config.toml
n_layer = 11
d_model = 256
n_experts = 12
experts_per_token = 2
d_expert = 224
d_shared_expert = 0
activation = "swiglu"
moe_layers = [1, 2, 3, 4, 5, 6, 7, 8, 9, 10]
router_score = "sigmoid"
normalize_top_k = true
routed_scale = 1.0
balance_loss = 0.000298
balance_bias = true
init_std_router = 0.0255
lr_router = 0.000749
vocab_size = 8192
norm = "rmsnorm"
norm_eps = 1e-05
tie_embeddings = false
optimizer = "adam_hyperball"
lr = 0.0058
beta1 = 0.9
batch_tokens = [65536, 131072, 196608]
seq_len = 1024
train_tokens = 424800000
steps = 3612
dataset = "wikipedia_en"
Below are experts of layer 3 (counted from 0) of a mixture-of-experts language model. Rows are named router (the router's row for the expert), gate (a neuron's input weights, with its number), up (a neuron's input weights, with its number) and show model dimensions 0-63. Each number is 128 + 32 x the weight over its row's rms, rounded and kept within 0 to 255.
After each expert's rows: "gets" lists some tokens that make up at least twice as much of what it gets as of all text. This comes from a sample of Wikipedia text that the model never trained on. Tokens count by the router's weight.

# expert 10
router [147 136 122 111 142  98 170 154 132 137 122 111 120 142 169 128 172 108  95  95 161 110 141 118 156 193  93  81 149 144  87 106  52 104 122 137  87 193  94  87 164  95  93  97  79  87 122 152 110 153 109  70 146 115 100 134 104  52 107 113 153 153 109 168]
gate0 [146 119 132 133 121 106 150  85 153 149 111 146 178  24 116  96 133  93 136 123 135 105 172 139 210 161 108 172 120 132 130 141 104 130 201 158 103 111  91 152 114  87 102 140  53 127 123 124 175 116  85 163 122 132 147 210 118  43 127 167 121 163 118 124]
up0 [ 83 158  89 115 100  71 190  83 138  96 147 161  75 100  96  89 136  93 124 122 128  71 100 164  58  72 134 130 110 133 157 135 126 106 137 138 144 129 114 127  90 161 120 165 137  78 135  97 203 171 136 100 104 125  91 139 137 147 160 103  70  87 148 185]
gate1 [124  96 133  74 180 139 208 159 116 103  93 164 130 157 208 128 113  52 155 101 133 129 139  97 142  94 146 136 155 182  62 149  55 123 133 155 141 160  96 201 140 184  69 106  81  72 109 112 113 157 164 165 162 138 109 125 155 111 112  99 192 118 140  67]
up1 [198 132 141 151 141 123 104 153 118  77 177 151 109 105 110 150 167 146 143 126 124 166 107  54 167 135 157 144  76 154 138 147 128 119 149 132 129 127 119  93 134  88 109 151 140 124 166 167 165 118  89 181 155 192 186 138 132 102 141 126 209 119 108 131]
gate2 [116 131 154  49 100 167 201 118 135 121 103 147 101 125 101 119 123 154 123 108  84  79 103 211 123 203 149 181 112 171 128 151  87 122 162 104  96 151 123  98 169  97 188 100  49 143 113 136 144 106 103 149 139 123 116  98 138 125 104 141 161 172 194  83]
up2 [118 110 110 127 171 148 170 141  69 116 207 145 110 174 149 139  90 152 103 115  64  41 119 172  66 127 102 137 145 135 175 123 115 114 159  77 102 169 124  82 156 108  77  63  66 143 125 159 153  83 109 149 148 132  89 133 173 148 172 141  81 103 101 100]
gate3 [126 126  76 136 104 100 154 117 122 120 108 102 121  97 170 132 160  73 168  51 158  85  84  81 141 117 142 162 155 185 158 106  88  96 228 152 144 150 148 111 116 107 148 176 127 130 115 103  85 190 141 115 151 150 113 106  87 151  52  95 119 123 131 167]
up3 [126 129  93 177  66  70 141 127 137 146 125  88 170 141 119 146 165 112 148 176 101  76 145  70  98  83 100  73 153 163 180 146  65 117 182 174  98 150 151 120 129 121 136 161  83 131  79 135 161 163 151 143 113  97 113 127 100 151 112 127 127 166 170 164]
gate4 [134 194 117 114  97 155  99 148 131 110 117 143 136 112 186 145 135 117 123 120 134  95 114 108 117 119 118 133 102 163  90 100 118 166 141 167 172 170 113 170 176 106  86 184 107 120 102  96 116 123 119  90 131 140 192 102 180 143 130 103 145 161 122 122]
up4 [ 85 132 111 102 147  82 175 110  99 132 190 167 155  97 106 157  95 113  85 156  30 122 103 109 101 124 129 130 123 123 144 118 169 109 122 150 147 125 121 160  97  72 114 133 216 133 184  84 179 113 161 145 135 131 121  97 115  83  84 165  65 104  93 132]
gets: "\n", "|", " that", " on", " M", " L"

# expert 9
router [185 184 114 113 158 131 111  90  84  70  97 102 103 141 119 100 196  82  97 122 144 134 185  75 168 179 127 167 124 129 140 155 150 143 117 118  72 170  66  93 179 104 103 107 117  89 101 119 119 140 135 123 106  74  98 152 121  98 116 162 131 119  97 147]
gate0 [215 164 133  93 109 147  68 150 156 101 107 106 153 184 140 176 140  93 204 130 126 174 192 139 128 105 106 152  91 180 141 137  76 153 115  97 139 115 119  88 154  77 155 130 134 136  62 127 127 147 112 160 122 135 132 135 159  47 145 147 168 219 160 153]
up0 [125 142 148 147  80 164  69 112 126 110 175 114 103 141 147 120 117 114 119 153 146 163 143 144 157 115 132 131 147 206 167 115 144 152 101 120  88  97 163 139 122 140 174 129 154 149 112  94  68 148 132 134  91 111 128 120  80 127 123 108 189 117 142  84]
gate1 [168 211  85 126 161 135 115  67 128  85 118 176  88 148  94 143 127  92 134 136  77 131 108  99 186  97 116  73  86 116 194 176 141 128 108 136  78  87 134 137 177  83 105 159 168 110  89 112 111 139 147 180 115 125 135 122 202 114 111 150 177 117 133 129]
up1 [122 112 142 101 122 143 104  90  71 146 121 107  89 149 116  93 135 100 121 163 121  65 151 198  65 102 134 126 151 164 130 102 135 120 103 108 138 152  63  96  88 171 150 108 142 181 135 113  68  97 118 143 136 103 200  75 165  98 180 109 120 178 175  21]
gate2 [131  80 163  97 133 129 100 132 152 104 105 112 143 165 125 158  94 142 142 132 101 142 105  95 106 174 121 193  92 164 191 131 104  90 158 137  96  99 129  97 164  89 135 109 133 115 125  60 133 108 132 130 191  96 121  72 118 170 107 168 137 141  87 154]
up2 [116  74 114 146 166 127 134 125 114 167  43  49 111 158 121 160 183 150 154  99 126 148 127  97 114 157  83 177 123  77 110 127 167 136  99 143 154 141 182 162 107 173 109 186 121 110 141 157 104 153 102  63  92  81 126 109  96 164 135 102  69  95 101 130]
gate3 [ 97 103 138 115 152 123 138 100 148 215 140  82 148 113 121 117 163 117 172 130  83 170  85 161 152 123  80 125 111 127 177 119 112 124  47 105 108  84 180 153 115 111 135 108 159 110 118 134 159 113 106 137 121 132 109  82 178  98 132 142 108 134  87  94]
up3 [139 119 184 164 175 148 132  96 158  74 128 157 125 107 139 126  80 132  89 176 120 110 145 143 117 165 158 127 186 162 143 111 160 128 136 157 127 180 184 119  84 153 127  85 148 146 162 138 158 170 143 115  90 161 133  80  92 128 144 142 102  95 128 132]
gate4 [ 84 135 166 149  69 156  83  78 147 177 130  98 130  93 150 133 130 121 110 115 120  73 104 167 103 206 122 115 144 138  96  56 130 137 173 125 101 130 117 142 139 163 160 105 178 206  78 106 118  91 166 133 134  83 182 143  86 143 140  87 101 131 130 146]
up4 [214  89 132 166 123 121  68 127 150 149 104 149 146 149 157 184  72 133 144 100 150 129  80 129 144 127 109 150 136 140 145 178 149 147 165 125 130 105 166 220 124 151  87 186  95 169 123 123 155 127 173 140 188  51  80 107 133 189 170 122 110 113 103 167]
gets: "2", " to", "7", "5", "4", "8"

# expert 5
router [153 115 110 105 137 111 133 152 107 101 138 124 144 149 156  63 130 133 111  87 173 164 161  95 164 124  89 132 143 133 124  98 129 168 133  95 149 175  90 133 163 117  55 132 102  77 105 147 108 131 135 119 116 124 125 162  87  30 121 191 122 157  92 178]
gate0 [190 134 124 158 117 134  80 135 128 116 153 210 115 101 172 211  85 158  73 181 134 104 150 132 110  87  97 146 129 208 130 164 160 142 156 133 104  97  73 143 153  72 130 147 183 134 119  74 119 170 148  65 118 120  79 108 103  89  92 143 138 132 127 117]
up0 [131 146 185 145  94 115  99 113 133 160 136 156  84 108 111  71 171 154 112 167 188 111 117 149 134 130 171 151 107 118 123 153 123 116  89  89 118  95 150 138 105 131  94  75 118 156 143 112 148 124 122 132 136  79 134 121 123 155 133 115 159 167 151 113]
gate1 [106 134  46 108 140 144 132  75 125 173 217 148 119 132 144 106 170  56  91  71 183 163 123 165 113 110 163 159 105 188 130 192 119 158 111 190 135 109  99 174 122 138 131 164 122 114 122 146 143 111  82 149 131  89 118 159 126 109 141 155 127 141  87 210]
up1 [144 118 104 111  86 125 123 155  83 111 148 132 139 152  59 122 123 139 163 194 104  84  80 166 108 163 127  95 115 111 111  77  73 193 126 108 139 197 112 124 152  96 108  85  79  97 107 142 147 169 133 114 173  68 139 142 147 219 133 183 131 146  89 137]
gate2 [105 122 113 153 101 111  71  91 120 146 217 149 141 158 114 138 102 159 106 132 112  90 124 101 167 120 102 119 133 149 114 141 115  65 178 150 115 153 153 116 106 122  75 173 128 106 112 106 111 126 152 100  64 139  72 130  67 120 107 114 129  97 131 165]
up2 [ 83 126 170 128 176 114  86 158 150 187 131 115 156 131 117 206  96  77  95 147  75 133 133 151 124 188 162 139 117 129 149 119 125 108  99 162 168 108 183 143 133 139 211 181 161  71 132 113 183 147 103 119 103 104 137 166 130 186  94 124 157 211 185  99]
gate3 [166 129 174 172 126 169  82 157 114 131 177 156 186 149  85 126 111 176 137 120 185 147 158 162 178  82 130  96 109 129 123 171 142 117 137 189 128 129 101  85 181 132 125 178  90 115 156  83  99 122 160 141 130 134 133 103 105 149 163 139 165 113 115 161]
up3 [ 94 115 114  89 108 167  97  98  97 180  88  95 154 131 192 116 100 148  76 111 149 119 123 139 148 102 165 163 103 119 119 126 181  96 134 152  65 164 101 129 131  82 123 150 197 184 130 115  91 122 118 102  88 159 112 129 136  97  87 121 105 152 151 107]
gate4 [130 136 153 166 144 155 181 150 142 107 140  83 167 109 154  90  84 141  98  83 205  70  82 130 121 171 159 120 131 138 118 150  63  95  91 159 145 140 111 120 148  77 120 181 176  88 159 163 156 122 133 150 119 113 188 109 153  71 114 196  94 160 130  98]
up4 [101 149  63  76 107 156 131 119  67 118  79 127 132 143 108 139 159 147 173 134 117 159 117 149 132 168 153 128 154 126 175 155 118 118  95 180  95  76  81 133 153 143 173  98  92  57 136  95 136 137 123 140 127 127 120 122 190 185 115 159 179 141 101 204]
gets: ",", " ", "\n", ".", " in", "=="

# expert 8
router [166 118 143  81 172 111 162 147 107  93  58 124 107 149 160  90 107 112  92 112 147 144 136 149 156 159 137 135 140 176  67 121  83 184 127 130 119 160 101 150 192 124 151 103  72  93  85  81 120 184 104 102 161  99  93 154 135 151  84 188 128 125 105 208]
gate0 [121 133  96 155  30  67 177 132  72  88 121 163 122  81 154 120  95  88 146 120 174  99 159 105 126 160 135 121 128 124 146 181 156 163 188 107 112  95  77  67 186 197 138 120  85 121 127  94 111 159 226 101 160 124 147 129 140  70 116 113 124 141  84  38]
up0 [118 138 110 129 194 120 134 123 112 111  99 124  77 172  60  89 209 129 101 129 199  83 104 101 112 157  85 159  80  97 151 136 177 158 102  79 116 156  79 162  88 168 158 130 122 154 126 132 123 131 119 157  76 100  62  84 141 153 185 155 112  90 126 126]
gate1 [110 150 109  84  86 138 137 126  94 124 133 116 122  86 116 157 141 145 163  85 212  99 107  98 160 145 109 161 168 182  86 140 113 135 111 128 145 152 105 142  78  86 119 117 106 189  94 115 106 135 130 118 150 184 154 183  90 109 131 142  91  87 124 161]
up1 [126 150 106 180  97 114 142 132  91 102 186 113 225 105 158  83 187 129 138  43 142 142 112 136 114 147 108 129 100  81 138 152 113 110 181 130 155 108 193  99  96 120 112  97 179  89 114 192 135  82 129 104  92 115 154 156 142 113  96  87 114 124 116 135]
gate2 [136 159 126 138  98 111 118 125 134 158 145 117  70 119 165 141  80  56 107  86  87 152 124 114 113  75 132  97 171 103 120  92 139 121 178  91 121  96 181 128 178 143 113 137 120 115 125  87  88 119 149 148 137 109  76 109 130 146 145 108 134 114 140 137]
up2 [ 99 120 147 143  83 130 109 134 122 101  69 133 115 142  62 131 146 172 156  99 132 165 132  90 132 100 190  93 144  75 102  60 110 140 176 150 165 160 120 101  84 173  68 148  82 122 131 171 119  66 182 162 143 139 155 165 156 108 139 130  86 133  66  65]
gate3 [144 128 140 139 157 147 134 127 166 122 142 169 131 123 131 119 162 124 144 130 148 150  80 127 114 155  69 157 159 115 133 116 126 129  82 149 147 127  73 137  76  67 154 114  99 145 137  56 165 172  70 151 106 103  91  94 116  81 107 157 107 116 137 147]
up3 [ 72 104  97  92 116 132  76 104  97 125 101 110 143 172  99 131  84  71 152 156 140  64  78 105 103 116 109 120 145 106 159 143 175 100 114 131  84 144 144 179  74  81 119 167 139 145 169 146 127  83 140 212 102 162 140  89 140 146 159 133 180 109 108  91]
gate4 [108 121 169 135 126  79 141 110 156 154  96 106 101  78  93 135 139 192  73  96 110 110 147 129 139 189 109 103 117 185 177 141 116 141 116 146 128 105  97 162 110 102  59  87 104 107  54 108 113 127  38 153 126 106 123 145 110 106 125 103 110 173 156 169]
up4 [125 121 121 115 115 129 114 155 140 127 108 123 134 194  86 185 105  85 142 157 138 138  94 104  97 125 145  92 122 111  74 130 153 131 169 124 104 151 218 149 164 111 126 136 123 184 120  77  78 148 104 133 123  94 119 174 186 139  52  91 144 168 136 208]
gets: ".", "-", " |", " (", "'", ":"

# expert 3
router [190 135  97 137 145 116 144 144 120  96 119 132  88  98  94 144 129 165  59  73 168 202 199 124 103 139 102 106 119 160 107 157  63 167  92 192 128 145 143  71 191  78 117 105 100 101 165 154 121 164 103 129 131 141 105 140  88 102 107 179 118 130  82 103]
gate0 [118 136 111 108  96 117 157 104 110 154  66 132 108 138 125 155 153 124  83  54 176  57 149 173 155 125 173 109 115 166 109 112 131  74 159 121 124 156 105 191 137 180  93 139 124 117 105 156 132 159  67  62 144 124  74 145 106 170 168 164 115 119 106 103]
up0 [141 196 107 159 121  91 147 112 155 126 132 160 115 197 122 164 103 138 112 101 130 189 149 191 102 142 139 178 137 109 118 114  93 176 115  89 119 119 179 157 133  77 159  90  92 165 119 120 153 108  63 144 155  80 102  80 149 133 114 160  96  75 160 164]
gate1 [105 147 128 182 150 116 146 140 162 119 123 127  98  99  91 108 171 151 144 164 146 156 156 117 140 162 154 121 138 144 113 190  60 113 122 112 125 135  91  93 157 155 145  96 156 110  99 129 161 116 111 104 102 151 122  82 153  90 108 175 115 129 144  97]
up1 [154 153 149 125  97  66 118 136 114 208 129  94 182 110 122 194 107 118 143 171 149 145 177 138 142 137 156 135 145 110 142 151 103 127 158  93 122 157 136  97  89 116  99 160 146 121 131 106 137 136 100 157  91 109 105 164 168 122 155 113  89  84 153 110]
gate2 [157 103  63 139 123 132 125 129 155 126 192  93  95 131 177 126 133 100 108 102 102 135 127  91 118 165  92  75 107 127 127  60  73 178 132  79 245 102 122 184 145  80 120 212 136 164 110  81 133 155 134 125 124  98 118 196  83 109 159  89  97  77 157 157]
up2 [ 90  93 147 184 128  63 122 106 161 140 136  99 137 156  79 151 178 125 190 157 169 202 172 117 156 127 124 129 167 139 201 164 170 139 119 111 110 120 137  79  59 117 132  92 130 162  93 126 131 121 112 113 146 149 162 151 164 156 100 192 149 169  75 114]
gate3 [117 123 132 115 123 101 100 139 132 163  99  96 123 113 137 159 158  96 182 129 168 121 161 123 131 150 140  98 134 179 162 139 104 145 116 145  56 156 103 148 174 135 159 128 120 183  84 122 107  89  93 120 181 131  97 125  84 139  61 131 161 104 160 114]
up3 [116  88 113  73 105 149 109 169 155  82 121  80 107 135 120 138 120  96 124 128 201  86  85 137 176 110 123 127 182  77 185 119 107 148 114 135 163  99 141 116 109 107 132 151 135 110  97 104  87  91 138 172 153 141 172 109 163  82  96 118 137 140 162 173]
gate4 [ 94 145 131 117 125 131 117  97 132  77 171 139 111 138  84 137 120 150 141 137 124 173 162 160 138 140 115  85 124 152 140 133 159 121 132 153 107  90 134 103 149 154 131 170  79 143  96 115 112 100 141 125 158 121 134  74  85 162 172 148  99 105 156 167]
up4 [113 105  91 169 136  91 122 120 152 122 127 101 104 157 202 123  57 137 119 141  92 152  98 127 138  80 176  94 155 145  99 137 135 103 115 130 110 132 123 111 208 164 146 163 128 100 140 138 107 129  96 110 145 152  98 141 180 103 123  85 139 143 128 137]
gets: " a", " B", " D", " S", " P", " K"

# expert 4
router [174 144  97 113 166 100 150 203  47  65 104 163  79 119 205 115 127 122 122  81 160 138 177 108 134 185 163 160 150 166  70 128 111 160 178 122 129 185 109 110 171  58 130 151 143  73  93 117 109 147 142 108  90 135 123 140 122  93 115 182 142 142 125 160]
gate0 [125 146 165 162 165  64 187 151 165 154 144 142 154 113 133 117  97  92 101 115 117 167 111  89 163 147 142 176 133 138 163 161  93 121 127 168  64  99 126 110 112  80 166 111 104 101 109  80 118 100 151 171 103 141 119 189  91 120  96 183 176 136 130 124]
up0 [ 87 147 124 117 158 105  60 127 144 143 142 112 165 145  95 110 121 234  71 121 173 108 174 123 173 125  82 139 125  98 165 144 152 124 207 113 131  81 137 119  94 102 156 146  88 156 173 151 115 177 164 130 101 150 154 149 131 164 132 100 121 150 105 158]
gate1 [113 116 101  88 170 115 115 103 167 144 139  98  98 109 145 173  93  50 103  98 137 178 174  79 119  92 100 104 134 100 104 143 195 123 166 108 113 153 118 146 102 184 136  96 159 123  98 105 121 131 137  96  99 115  96 129 170  99 145 142 101 128 181 124]
up1 [149 120 143  95 178 107 140 164  51 110  87  96 117 134  90 135  83  51 158 165 119 148 165  91 151 147 180 166 105  74 163  87 134 170 126 111  97 151 108  98 161  92 133 133 108 148 100 144 123 103  73 212 103 149 143 165 155 107 133 129 118 109 141 150]
gate2 [133 198 115 111 149  86 205 154  81 138  84 121 144 118 173 134  54 140 156 112  96 135 136  96 147 148  60 128 153 120  83 157 103 100 147 184 126 114 126 130 133 141 107 135 115 146 112 108 156 174 107  67 140  95 123  97  83 126 190 136 129  94 148 135]
up2 [136 176 132 156 178 178 169 125 162 198 169 177  66 114 117 121 104 168 177  69 103  49 198  80 136 129  87 162 125  79  78 125 173 117  89 115 167 132 132 152  83 127  83 122 145 111 100 160 166 138  62 128 156 105  94  64 114 173 162 124 124  55 131 120]
gate3 [146 157 136 129 146 117 172 122 215 157 131 130 129 111 128  69 127 157 110 212 134 155 164 149 122 141 183 140 119 158 128 155 100 141  74 133 201 122 120 130 136  74 140 110 110 138 125 112 105 110 108 120  72 135 103  80  99  97 206 151 101 108 133 130]
up3 [131 141 168 214 192  73 163 113 129  96 111 107 120 102  49 131 106 148 108 112 110 159 186 145 141  76  89 107 143 130 127 169 148 147 155 131  45 130 153 137 204 105 136  96 131 140 140 134 109 124 141 175 119 167 101 189 137  84 131 131  26 157 114  93]
gate4 [ 52 159 129 113 126 123 170 126 129  86 112 127 105  99 100 157 167  84 111 135 108 128 119 115 168 171 154 154 194 107 190 137  90 148 144 148 180 159 118 107 130 143 134 178 145 103  84 163 124 153 165 132 155 182 157 134  82  77 112 205 129 144  87 134]
up4 [135  88 111 125 139  97 103 124 100 106 113 123 168 140  81 156 107 128 180 107 124 106 119 104 113  90 174  87  92 175 157 144  89 135  96 114 126 104 106 113 141 151 144  89  94 105 153 117  98 111 128 145 167  95 163 134 151 108  71 133 180 165 165 164]
gets: "1", " in", "2", "9", " (", " for"

# expert 2
router [161 123 120 107 156 110 132 182 114  99  73 144  78 130 123 150 167 131 138 130 131 168 177 116 156 205 146 135  95 137  95 155  88 163 167 122 117 149 113 138 152  84 121 133 113 118 140 161 123 113 118 119 116 169  92 161 135 110 136 142 155 139 131 159]
gate0 [ 71 138 105 159 148 118 112 145 154 116 178 112 139 102 134  80 143 129 126 115 119  91 114 161 141 160 136 137  93 127 138 104 157 142  96  94 150 143 114  95  91 131  98 129  89 129 129 152 180  73 148 113 119 108 140 141  67 109 134 133 140 131 117 130]
up0 [112 179 178 139  91 101 105 123 172 139 114 134 127 119 163 124 106 131  88 140 100 113 186  85 135 113 185 191 137 140 106 111 115 140 166 123  85 138 121 141 106 102 115 105 176 184  89 146  67  95 108  92 144 171 135 114 118  95  95 134  65 101 135 137]
gate1 [186 157  93 101 164 125  99 132  61 106 133 113 127 109  89 143 109  88 147 117 180  74  95 107 144  97 123 127  93 211 161 134 137 132 109  63 173 149 133 103 142  98 160 114 121 185 127 158 177 123 110 110  83 135 146 139 137 100 155  62 120 113 151 144]
up1 [178 107 128 128 110 176 137  94 157  95 146 133 111 155  85 135 156 117 181  86 174  98 107  80  74 112 118 173 107 116  79 126 189 115 132 154 138 167 146 116 133  94  98  95 157  97 122 142 143 115  64  78  82 128 112 105 103 170  68 141 163  93 163 160]
gate2 [124 104 100 142 170  67  96 155 118 120 119 104 133 103 143 126 112  78 112 119 112 126 140 106 137 124 112 105 164 159 105 173 129 128 158  65 113 162 120 119 148 106 122  80 137 166 151 132 146 104 173 136  96 124  65  80 177 151 120 131  90 180 148 163]
up2 [137 130  85 150  69 110 143 155 100 114 162  98 118 191 153  90 104 155 156  93 123 144 130 100 147 119 107 112 183  84 157 121  95 111 129 178 152  96 174 126 119 108 142 173 115 106 134 115  70 123  96 108 144 153 105 107 145 104 142  54 160 110 148 152]
gate3 [141 109  86 125 130 175 135 109 100 155  57 111 110 121 107 155 158 155 104 160 147 117 134 173 156 178 182  99  94 151 171 188 129 168 121 162 155 154 152 156 160 183 122 112 156 156 126 178 183  91  89 133 136  77 129 164 155 122 143 112 145  97 162 116]
up3 [149  76 115  85 121 171 139 196 119 152 165 165  89  87 123 152 101 137 138  81 105  80 121 116 115 131 120 102 130 144 158 121 124 151 134 108 168 145 150  78 154 122 128 169  99 154 134 164  39 154 132  97  75  87  80 100  97 132 145 113  88 103 154 106]
gate4 [165 108 147 153 167 148  88  75 121  74  97  97  92 179 157 134 192 124 120 179 157 102 116  75 131 174 121 192 185 151 195 155 131 138 181 209  96 141 136 121 111 118  93 140 120 127 159  88 147 183 106  87 153 168  39  90 169 117 157 174 135  77 136  88]
up4 [133 173 101 227 137 139  99 102 148 117  63 143  69 115 134 184 151  38 149 102 134  82 135 112 169 172 129 148 108 158 174 155 120 112 131 116 161  79 122 168 108 153 151 154 156 135  96 151 146 163 141 114 140 137 105 146 144 169 137 147 143 133 134 102]
gets: " ", " the", "–", " H", " R", " that"

# expert 11
router [141 153 141 126 137 110 158 117 127  71 130 158 154 125 128  67 171  76 144 118 195 155 133  59 152 154 129  90  98 156 117 148  79 145 183 163 157 150  87 109 139  67 104 147  86 110  99 128 139 172 121 110 141 103 121 194 107  45 144 158 152 132  72 152]
gate0 [195 127 141  98 138 100 169 171  51  56 115 116 129 131 143 127 116 178 131  83 149 109 149 111 108 105 181 120 128 106 163  88 172 142 214 113 112 104 100 185 149 131  70 194  97 125 142 106  97  96  98 157 162 140  94 170 136 119  81 115 134 170 163 165]
up0 [147 144 126 101  79 105 132 161  78  74 126  92 168 188 105 193  74 169 134 146 137 158 125 177 134 113 127 140 150  87 118 166 110 181 163 169 112  94 190 124 111 131  95 167 136 194 147 107 182 152 158 149 114 123 173 144  61 174 120 119 172 135 111 134]
gate1 [109 137 136 129 164 143 127  92 166 124 124 118 143 122 135 100 128  84 182 126 147 172 163 133 144 170 126 144 107 134  94 207  36 136  94  35 162 108 147 103 121 146 104 128 132 117 161 152 120  83 167 193 140 114 144 110 105  83  91 143 211 163 114 122]
up1 [126 129 136 136 112 163 202 106 117 104  83 150  89 107 184 153 136 158 137  94 130 114  81  41 169 112 155 172 101 183 106 120 118  80  75 131  75 104 125 116 152 175 210 143 114  54 164 100 151 156 123 105 151 117 129 158 161 166 147 101 124  91 170 111]
gate2 [137 155 100 196 103 133 163 140 144 177 145 153  88 103 111 130 159  91 150 138 161 180 123  77 139  98 126 100  78 125 145 204 110  94  90 145 133  74 166 155 123 129 167 143 138 150 131 145 102 135 125  91  88 107 114  87 133  96 182 106 180 175 114 123]
up2 [121 162  75 127 139  79 125 140 116 112 107 154 159  98  92 144 131 165 120 121 143 141 166  98 131 131  89 199  97 105 131 121  80 122 117 166 189 105 113 104 121  65 121  93 146 167 136 110  88 138 144 162 123  87 148 153 115 118 144 142 126  99  71 145]
gate3 [140 118 164 150 162 118 158 132 106 113 144 170 141  93 102 154 120 130 159 219  77 112 180 115 118 107 104  96 131 107 117 151 206  97 159 173 104 101  88 157 178  56  79 163 148 168 140 124 138 177 113 158  92  56  90 122  74 115 177 150 148  70  86  99]
up3 [145 128 123 130 137 121 151 189 101 138 169 155 125 140 143 102 118 157 153 133 128 145 178 123  97 189 154 141 173 156  63 140  90 150 110 105 170 111 145  80  85 129 143 134 126 155 132 100 175 100 108 110 138  77 166 113 143 169 142 126 154 109 136 144]
gate4 [101 154 108  94  80 118 108 131  99 140 141 139  68 145 154 139 131 103 188 129 103 125  49  92 134 134 126 149 122 171 143 110 138 165 190 112 158 100  86 144 108 177 148 126  99 170 107 128  90 129 156  96 120 141 135 132 111 158 155 134 158 133 137 165]
up4 [160 112 127 127  96 137 117 151  98 164 147 158 109 129 185 174  95  93 126  90 104 162 169 150 119 159 159  98  95 114 114 108  93 159 173 124 144 148  93 117 120 130 143 100 150  74 132 190 166 137 144  95 113 167 167 181 122  72 162  96 149 135 122 166]
gets: " and", " of", "s", "0", "-", "2"

# expert 0
router [146 100  69 125 172  98 163 187  54 114 118  92 130 112 130  97 150 111 140  99 139 150 134 128 142 166 160 129 135 161  99 141 109 160 159 172  99 123 129  96 146  76  89  84  77 111 130 108 150 149 186  89  92  89  67 132 130 126 101 117 154 129  88 145]
gate0 [ 96 130 133 126 137  45 137 116 135 146 117 119 116 121 152 107 182 129 149 112 120 133 102 135 186 138  81 153 179  96 118 141 147 152 129 158 199 132 128  92 140 131 141  90 120 156 157 167 126 130 110  90 102 116 125 128 110 157  86  78 140 104  87  99]
up0 [111 150 133 170  85 106 149  86 119 131  90 126 131 105 101 155 135 148  73 168  98 108  80 186  88  89  53 129 151 146  81 175 169 153 101 155 154 151 122 121 163 153 141 155 107 149 116 108 170 129 138 153  68  79 168  67 107 133 132  84 172 103 197 102]
gate1 [123 134  65 117  96 140 189 104 102 166  94 142 152  74 152 110 130  79 111 102 148 121 190 186 117 186 130 112 124 150 119 160 133 100 107 160  56 146 121 106 100 131 177 135 110 139 192 148 163 156 186 109 101 140 142 126  22  98  86 125 161  93 138 130]
up1 [134 129  77 136 102 127 100 137 119  98 150 106 151 131 107 149  90 119 140 148 144 133  89 155 100 147 128 162 109 119 158 148 140 175 124 108 119  74  85  97 110 171  87 140 160 103 206  94 119 127 126  96 130 144 187 165 162 109 103 125 138 117 177 144]
gate2 [136 150 163 135 127 167  94 175  93  85 106 109 132  84 164 130 180 107  98 155 117 168 179 152 171 160 191 133 125 155 153 164 102 184 161 140  98 194  93  69 186 146 160  87  89 146  99 151 103  64 132 151 130 115 193 119 165 144 121 154 165 142 154 147]
up2 [109 118 159 121 164 194  91 131 108 114 134 104  97 145 152 143 120 136 169  84 122 107 156 103 181 172 134 172 125 115 107 131 194 126 121 178 182 117 151 146 140 152  79 145 117 159 105 111 141  75 111 172 122 124 172 181  99  88 145  89 220 131 151  66]
gate3 [170 152 125 104 179 100  82 159 129 109 117 130 105 130 113  93 150 196  97 174 148  88 137 128 192 201 139 167 119 150  82 120  45 150 203 149 140 201 101 137 157 161 100 145  91 148 172 168 103 172  99 140 197 140 103 150  94 107 174  87 156 118 146 122]
up3 [124 114  99 100  76 147  67 147 125 172 156 116 171 108 115 156  97 176 133 147 164 169 137 166 185 168 103 135 147 100 144 120 168 101 184 136 107 108 145 131 144 189 145 133 111 125 143 150 102  45 192 147 166 129 109 105  82 135 170 124 144 148 103 111]
gate4 [173 107 133  91 135 142 163 118 116 121 130 167  83 110 119  79 138 157 144 176 116 118 177 134 195  86 103 134 141  90 166  99 129 101 166 165 114 186 193 147 143  90 125 158 125 122 152 144 123 101 139 105  54 155 153 144  91  88 115 132 106 119 136 131]
up4 [109 125 109 181 161 121  89 111 146 120 146 124  79 120 110 137  98 112  65 134 103 142 136 155 155 103  77 113 145 146 145 113 134 142 114 122 111 121  53 107 162 171 168  84 136  93 134 171  94 158 119 113 136 121 106 220 152 111 103  93 146 131 135 128]
gets: " the", " |", "1", "9", ":", "|"